Below are experts of layer 7 (counted from 0) of a mixture-of-experts language model. Rows are named router (the router's row for the expert) and show model dimensions 96-191. Each number is 128 + 32 x the weight over its row's rms, rounded and kept within 0 to 255.
Before each expert's rows: a language model's description of what the expert responds to. This comes from a sample of Wikipedia text that the model never trained on.

# expert 19
Clause-ending punctuation. Commas and periods ending a clause or sentence, plus clause conjunctions like because, while, although, but, and the word war.
router [160 149 143 125 118  98 122 116 107  77 154 100 171 132 100  77 176 145 133 103 135 117 151 131 131  51 188 118 159 104 204 106 188 122 164 122  89  91 154 122 142 119 119 166 108 172  95 143  79  89 138 108  93 168 137 132 165  95  98 121 127 151 136 189  97 131 135 137 153 136 182 159 130 105  60 116 159 147  80 114 106 177 169 120 161 160 137  85 114 173 178 139 155 135 114 123]

# expert 5
Institution name heads. Final head nouns of organization and award names, such as University, Cup, League, Council, Society, plus closing parentheses and quotes.
router [ 75 126  98 142  72  85 106  87 120 126 192 144 140 172 138 137 134 104 153 161 133 161 101 135 131  58  84 134 138  86 154 103 152 108 133 147 106  77 176 177  93 152  82 131 140  85 111 126 138  97 157  85 156 136 109 110 115 138 157 129 113 147 115 186 192  96 124 166 117 141 129  91 136 137 156 162 127  93 136 167 117 171 124 129 135 132 119  96 151  99 112  52 136 148  81 105]

# expert 28
Word-final suffixes. Adjective and participle endings completing a word, such as -ed, -ing, -ant, -al, -ous, plus whole adjectives like different, significant, largest.
router [110 129  77 166 122 109 138  97 134 137 117 169 144 168 182 188 131 138 143 185  55 106 120 141 155 137 135 144 117 144 140 127 151  99 190 184 136  96 170 101  80 165  76 156  92  79 139 110  94 104 137 126 153 148 105 127 116  94 132 144 103 130 125 146 172  77 117  84 154 133 112 177 113  67 102 124 133  82 124 179 121 164 176 106 159 144 153  97 114 116  50 118 123 129 115 158]

# expert 34
Units and infobox symbols. Units and symbols after numbers in infoboxes and tables, such as km, sq mi, ft, %, °, ″, and closing brackets.
router [120  95 163 116  90 142  97 104 185 162 110 171  84 128 188 177 141 125 141 120 116 145 130 148 114 138 161  99  88 114 131 115 137 134 128 176 141 115  70 142  88 123  93 138 109 153  87 137 134  98 144 193  99  52 101 174  59 129 164 100 162 155 160 135 113 190 139 154 100 134  61 108  97 145 147 154 105 157 149 107 113 140  74 137  70  57 130 157 133 141 164 114  80  78 101 141]

# expert 27
Numbers and counts. Numerals and number words for quantities, years and scores, such as 1 year, seven of, 17 in 1781, and dashes in 3–6.
router [115 141  84 173 185  82 147 136 134 116 171 159 100 115 110 164 131  83 146 120  79 107  68 119 186 105  94 182  86 124 128 134  95 175 127 180 175 141 145 124 175  71  91 162 139 137 171 160 117 146 129 133 111  48 141  72 135 140 196 131 142 158 106 102 146  99 170 131 117 166 144 147 148 144 160 175 186 168 112  76 141 147 179 139 130 110 125  76  78 126 161 156 105  90 176 151]

# expert 4
Multi-digit number pieces. Digit groups inside numbers in tables, coordinates and dates, such as vote counts (16,098), percentages (53%), coordinate degrees and 19 in 1971.
router [115 124  60 100 139  81 163 120 125 137 133 149 143 100 148 117 171  54  69 197 112  76  98 137 150 144 174  95  75 162 185 189  69 153 138 146 140 135 123  85 144  98  66 146 158  81 146 149 136 171 105 170  95 135 106  89 122 197 149 116 153 153 108 120  65 115 173  91 112 123  97 143 136 173 168 113 181 130  96  78 120 164 107 112 135 135 118 133  50 164 113 113  98 118 137 159]

# expert 38
Census prose function words. Function words and commas in demographic census prose, such as census, family, terms, because, where, each, in household and population statistics.
router [176 112 119  71 174 112  67 126 109 119 193 158 195 123 152 142  66 108 130 143 154 157 145 132 126 120 169 173 102  58 134 107 164 114  95 157 170  93 131  88 123 119 146 190 143 193 102 141  91 104 115 174 112 106 162 155 162 108 144 164  99 146  69 108 111 113 152 136 169  95  92 179 124 130 138  80 161 144 139 168 158 133 131 120 156 101  96 106 147 149 100 149 117  84  78 141]

# expert 9
Wiki table line breaks. Line breaks, double spaces and dashes between pipe-separated table rows, such as chart tables, squad lists (MF, FW, DF) and fight records (Win, Loss).
router [ 94 128 166  90 182 172 123  81  79  91 163 140 116  67 128 160 119  99 161 140 166 114 138 133  79 145 190 130 148  94  95 110  94 128 126 175 123  86 109 107 139 159  74 148 136 171 122  63 148 128 115 184 131 171  92 133 137  90 154 140 154 106  90  95 183 123 174 105 130 108  81 117 130 156 133 140 143 140 117  81 160 120 159 168 112 142 176  82 114  99 136  57 131 139  93 102]

# expert 55
Sports table markup. Table pipes, line breaks and country or position codes in sports results tables, e.g. USA, ITA, ESP, MF, FW.
router [ 78 126 145 105 145 149  56 181 131 113 138 146 113  90 183  84 163  90 153 137 109 131 180 110 130 170  94 117 129 171 106 112 119 100 114 135 118  96  96  90 152  97  84 118 215 112 143 103 150 158 191  96 129 133 143 123  72 117 113 153 154 112 108 107 148 120 132 152  87 143 114 120  98 148 100 154  79 181 141  51 134 109 109 128 182 117 166 138  95 168 116 121 171 165 124  77]

# expert 29
Table cell separators. Pipe characters separating and ending cells in wiki tables of songs, results and elections, plus semicolons and closing parentheses in lists.
router [116 156 124 164 125 148 146  97 144  95 126 210 115 105 136 159  90 112  99 153 118 118 136  94 179 116 152 153  80 180  76 123 137  97 122 172 162 135 134 141  79 134 139 152 133  78  75 121 125 109 135 121  89 128 141 100 152 158 164 128 110  71 157 147 175  99  99  42  79 108 181 119  62 108 139 149 115 182  88 105 114  80 135  95 165 124  96 109 118 152 156 153  69 177  69 119]

# expert 46
Name-initial syllables. First syllable pieces starting proper names, often foreign, such as Har, Bur, Mal, Kar, Mac, Shir in person, place and taxon names.
router [180 172 148 144 163 137 118  90 166 112 142 121 109  83 116 103 146 105 117 108 158 122 120  98 153 167 141 161 108 146 142 135  61 151 138  80 133 122  95 156 145 121 152 161 112 176 146  98 181  90 166 134 164 101 160 152 103 150  99  93 207 165  95 175  80 173 118  88 116 104  87 146 129 149 104 138 100 135 181  96 108 124 127  62 146 116  58 178 163  94 127 140 119 115 130 104]

# expert 60
Taxonomy entries. Words in species and biology entries such as Genus, Species, Binomial, -idae and Latin name pieces, plus anatomy and plant descriptions.
router [157 148 124 101 153 136 110 112 136 163 114 142 147  74  97  67 148 167  84 117 136 155 163 125 152 160 167 143 164 143 108 152 154 145 184 151 181 110 112 124 182 142 121 121  97 140 191  97  92 190 144 119 149 122 126 176 124 158  94  81 121 127 166 199 113 110  90 106 146 128  59 136 149  94 143 128  25 137 125  81 142  69  94 110 112  92 155 160 199  99 143 149 149 164 150  68]

# expert 35
Nouns after determiners. Common nouns and adjectives right after the, a or his, such as film, single, song, primary, main, role.
router [127 156 149 133 164 125 142 101 112 140 111 162 122 173 143 163 138 160 155 100  68 146 119 110 107  65 100 125  89 149 120 119 125 119 136 138  84  96 162 120 134 138 116 124 107 152 104 101  56  93 101 146 167 154 145 103 127  76 188  91 109 166 128 137 155 127 173 127 158 129 166 127 132 118 122 115 138  90 140 144 129 147 183 108 126 163 153 129  80 114 140 148 175  92  95 163]

# expert 51
Occupation nouns. Role and job words in biographical descriptions, such as player, politician, director, member, guitar, and the endings of singer-songwriter and explorer.
router [114  86 129 126 101  56 105 101 126 168  98 133 132 135 170  72 159 172 142 159  89 129 107 104 132 107  82 102 131  62 201  89 127  96 190 151  96 161 143  76 110 121  96  97  89 158 126 147  97 162 138 118 167 175 160 116 124 143 192 133 143 141 133 185 174 164 100  92 163 196 112  87 131 111  64 124 138  99 132  82 108 161 142 130 134 111 132 144 143 133  74  96 146 164 139 162]

# expert 13
Noun heads, plural endings. Nouns and plural or derivational endings that close a noun phrase before of or punctuation, e.g. cost-s, role, development, loss-es, story.
router [137  85  87 134 140  63 129 109 190  57 118 149  94 119 122 105 145 112 174 150 124 147  96  92 104  89 113 137  61 103 137 122 140 158 152 129 143  60 182 108 100 167 115 108 123 123 154 181  89  74 131 122 102 121 162  69 115  95 144 139 112 117 114 163 163 145 150 141 210 168 158 135  52 157 186 160 111  86 125 150  75 161  62 115 125 160 135 151 140 132 152  87 130 119 109 144]

# expert 45
Pronouns and word starts. Subject pronouns he, she, they, who, plus first pieces of split words and prefixes like re, dis, un (re-hearsed, swe-pt, spe-nd).
router [173 156 130  50 151 157 123 201 139 121 109 105 104 102 132  84 138 116  93  95 147 126  74 100 118 119 187 118 180  35 115 130 136 166 111  93 118 165 133 145 107  94 115  94 126 140 134 126 173  57  87 105 169  99 110  97 183 171 128 106 102 154 165  98 174 172 123 129 111 128 155 107 119 186 170  78 161 141 172  87  86 105  91  88 102 149 133 168 176 132 181 154 109 189 119 113]

# expert 39
Sentence-ending punctuation. Periods ending sentences or abbreviations like Mrs. and W., closing quotation marks after quoted speech, plus some commas, question and exclamation marks.
router [145 129 133  94  62 108 129 111 166 110 138  94 163 146 111 120 118 119 107  91 102  87 123 166 130 114 146  82 168 130 131 138 146 156 124 119 109  86 106  76 151 160 114  87 103 158 146 132 150  97 156 105 136 159 117 151  91 117 161 134 146 191 105 147 106 127 104 104 214  99 174 125  94 107  98 133 145  97  79 187 153 166  78 151 156 136 137 140 109 146  83  51 161  90 143 128]

# expert 18
Periods and word endings. Mostly full stops ending sentences or inside decimals and abbreviations, such as 14.53, U.S. and HU-210., plus single letters finishing words.
router [118 169 144  73  84 179 125  89 159  91 145 115  92 125 187 198  92 147  81  67 146 140 140 104 127 126 152 123 129 128 118  68 165 158 122 113  89 135  90  83 145 125 122 110 127 106 137 129 142 159 117 130 104 139  79 107 130 124 121 129 144 185 114  89 101  77 147 101 223  83 130 132 119 103 112 121 109 138 133 159 162 159  98 184 158 159 126 113 141 181 126  87 132  89 123 102]

# expert 12
Scientific and tabular terms. Science terms like protein, gene, enzyme and cell, plus semicolons and the · separators in asteroid tables and technical lists.
router [111 141  99 173 130  83  81  74 105  81 122 238 112 171 126 114 147 169 143 198 129 110 182 204 130 110 107 140 163 127 141 170 156 117 103 141 149 100 133  93  90 107  92  70  84 143 133 178  81 157 115 125 121 142 153 121 135  78 111 140 128 149 104 117 146 109 121 160 147 164 175 176 112 100 145 170  70 131 125  88 132 179  95 190 133 162 118 118 154 128 103 153 147 151 112 120]

# expert 23
Determiners after prepositions. Determiners and quantifiers following prepositions or verbs, such as the, their, this, such, every(thing), same, own.
router [149 135 113 152 150  39  81 184 142 154 130 131 125 139 140 133  81 139  91 138 101 162 198 123 112 125 131 124 127 179 125 121 156 121 134  99 177 111 147  74 152 168 103 100  93 149  99 135 111  65  98 126 202 158 150 134 141  84 184 148 150  73 119  87 119  80 164 123 148 136  95 176  54 102 162 175 123 118 126 158 157  92 105 106 165  76 142 160 132 142  62 162 143 142 126 164]

# expert 16
Years in text. Four-digit years, or the final digits of years split as 18|93, in prose and tables, such as in 2007, 2009, 1984–1985.
router [152  66 107 120 130 132 122 190 118 175 166 147 112 144 137 141 135 139 145 165 157 112 163 146 116 145 159  79 127  94 149 178 165 155 148 105  88  88 161 126 103 131  95 125 113  92 142 140  89  75 167 114 103 177 106  66 152 200 116  56 174 107 140 130  97 189 162 131 147 132 128 108 122 135 169  77 137 131 135 145  71 156 174  90 102  71 151 180  81  74 144  44 152 111 103 141]

# expert 2
Latinate word-initial prefixes. First pieces of longer words, often Latin prefixes after the or a, such as de, di, exp, pro, cons, des, ab.
router [115 121  95  97 157 163 202 135 179 119  79 171 161 117 127 111 129 103 141 103 141 101 168 110 119 143 160 123  85 105 124 103 124 115 141 147 141 137 116 120 180 123 110 101 151  85 119 105 147 123 158  83 140  87 125 156 116 174 110 128  96 157 132  84 127 116 161 141 134 108 130  95 136 158 131 113 189 146 143 163 127  68 143  59  92 168 154 135 181 117 111 180 127 151 104 169]

# expert 48
Nationality and country words. Country, nationality and institution words like American, British, States, India, Spanish, often after the, of or United.
router [104 125  72  79 114 104 109 130 152 178 115 174 187 161 150 156 146 107 166 206 168 134 176 103 112 114 146  93 115  25 186  73 168 119 116  95  92 138 161 144 140 160  91  74 142  97 135 147 161 126 113 108 170 158 120 172 107 113 133 132 135  66 111 143 146 101 119 143 162 127 108 147 153 105 142 145 115 133 104 142 163 147 151  86 142 146  58 138  82 122 118  80 113 197 107 136]

# expert 63
Copula and auxiliary verbs. Forms of be and have such as was, is, were, been, had, plus more and most after them and the adverb ending -ly.
router [177 110 137 115  86  86 210 135 105 138 104  97 140  96  88 140 136 150 134 203 124 108  94 163 104 131 119 169 200  99 103  97 119 150 165  99  81 129 134 131  83 136 105 114 189 158 109 173  66 138  72 167  96 140 159 121  89 103 113  76 101 151 142 129 137 164  73  85  96 131  65 163 140 133 157 176  98 124 159 165 150 183 124  66  59 122 182  88  56 142 136 167 121 108 139 127]

# expert 25
Coordinating conjunctions. Words that join items in lists or pairs, mainly and, commas, as, or, but, &, as in first and third or novel, 2018.
router [131  82 168 154 163 171 137  84 127  82  98 115 170 133 100 129 217 138 118 145 139 142 135  99 126 116 164 112 188 138 199 131 105 108 117 123  95  93  92 163 101  76  91 185 115 171 106 129  58 174  80 168  85 155 177 155 130  74  52 150 129 134 158 118 160 129  85 143 107 139 151 124 144  97  69 159 149  93  88 152 142 113 163  73 121 128 159 117 130 103 140 155 114 168  93 106]

# expert 30
First name openings. Opening syllables of given names and place names after table bars or list dashes, such as Ale-ksandr, Mel-issa, Na-jafabad.
router [122 123 142 125 140 115 118 170 197  83 128  91  92  93 107  98 163  72 125 134 127 126 112 102 135 146 163 145 118 172 172 125 115 136 137 146 107 159 117 112 156 119 174 171 178 176 155  77 179 140 190 157 158 114 157 158 126 152 105 136 176 114  97  95 111 213 204 138 122 114  62  79 140 178  64 118 115 192 175  83  74  77 144  92 159 187  73 148 152 150 158 138 121 126 138  84]

# expert 42
Pronouns and auxiliaries. Pronouns, relative words and auxiliaries in running prose, such as it, he, who, that, has, would, can.
router [117  68 152 114 131  67 118 142 115 137  47 104 161  59 108 139 145 153 150 108 146  64 120 114  93  85 152 112 173  91 129  96  98 176 170 125 161 124 125 168 206 157 122 165 121 143  86 183 110 133 100 118 150  92 151  79 144 119 105 136  81 108 116 108 163 195  62 113 115 117 170 144  89 145 176 150 123 130  92 158 140 148  76  98 127 100 173 114 135 133 169 136 108 115  91 102]

# expert 14
Brackets, slashes, dashes. Opening parentheses, en dashes, slashes and braces, often after numbers as in 1978–, 823/92, per km, plus word pieces like un-.
router [ 87 123 152 143 147 183 111  98 158  88 102 140  98  94 166 115 116  96  89  90 125 109  96 133 138 167  90 105 112 131 116 107 121 114 148 160 142 136 161 117  92  44  67  87 118  73 180 115 183 144 161 171 124 123  87 151 145 134 113 146  96 120  98 105 103 183 137 160 121  88  49 113 152 126  84  75 148 122 191 155 121 139 171 165  70  92  66  84 176  97 152 174 164 174 128 136]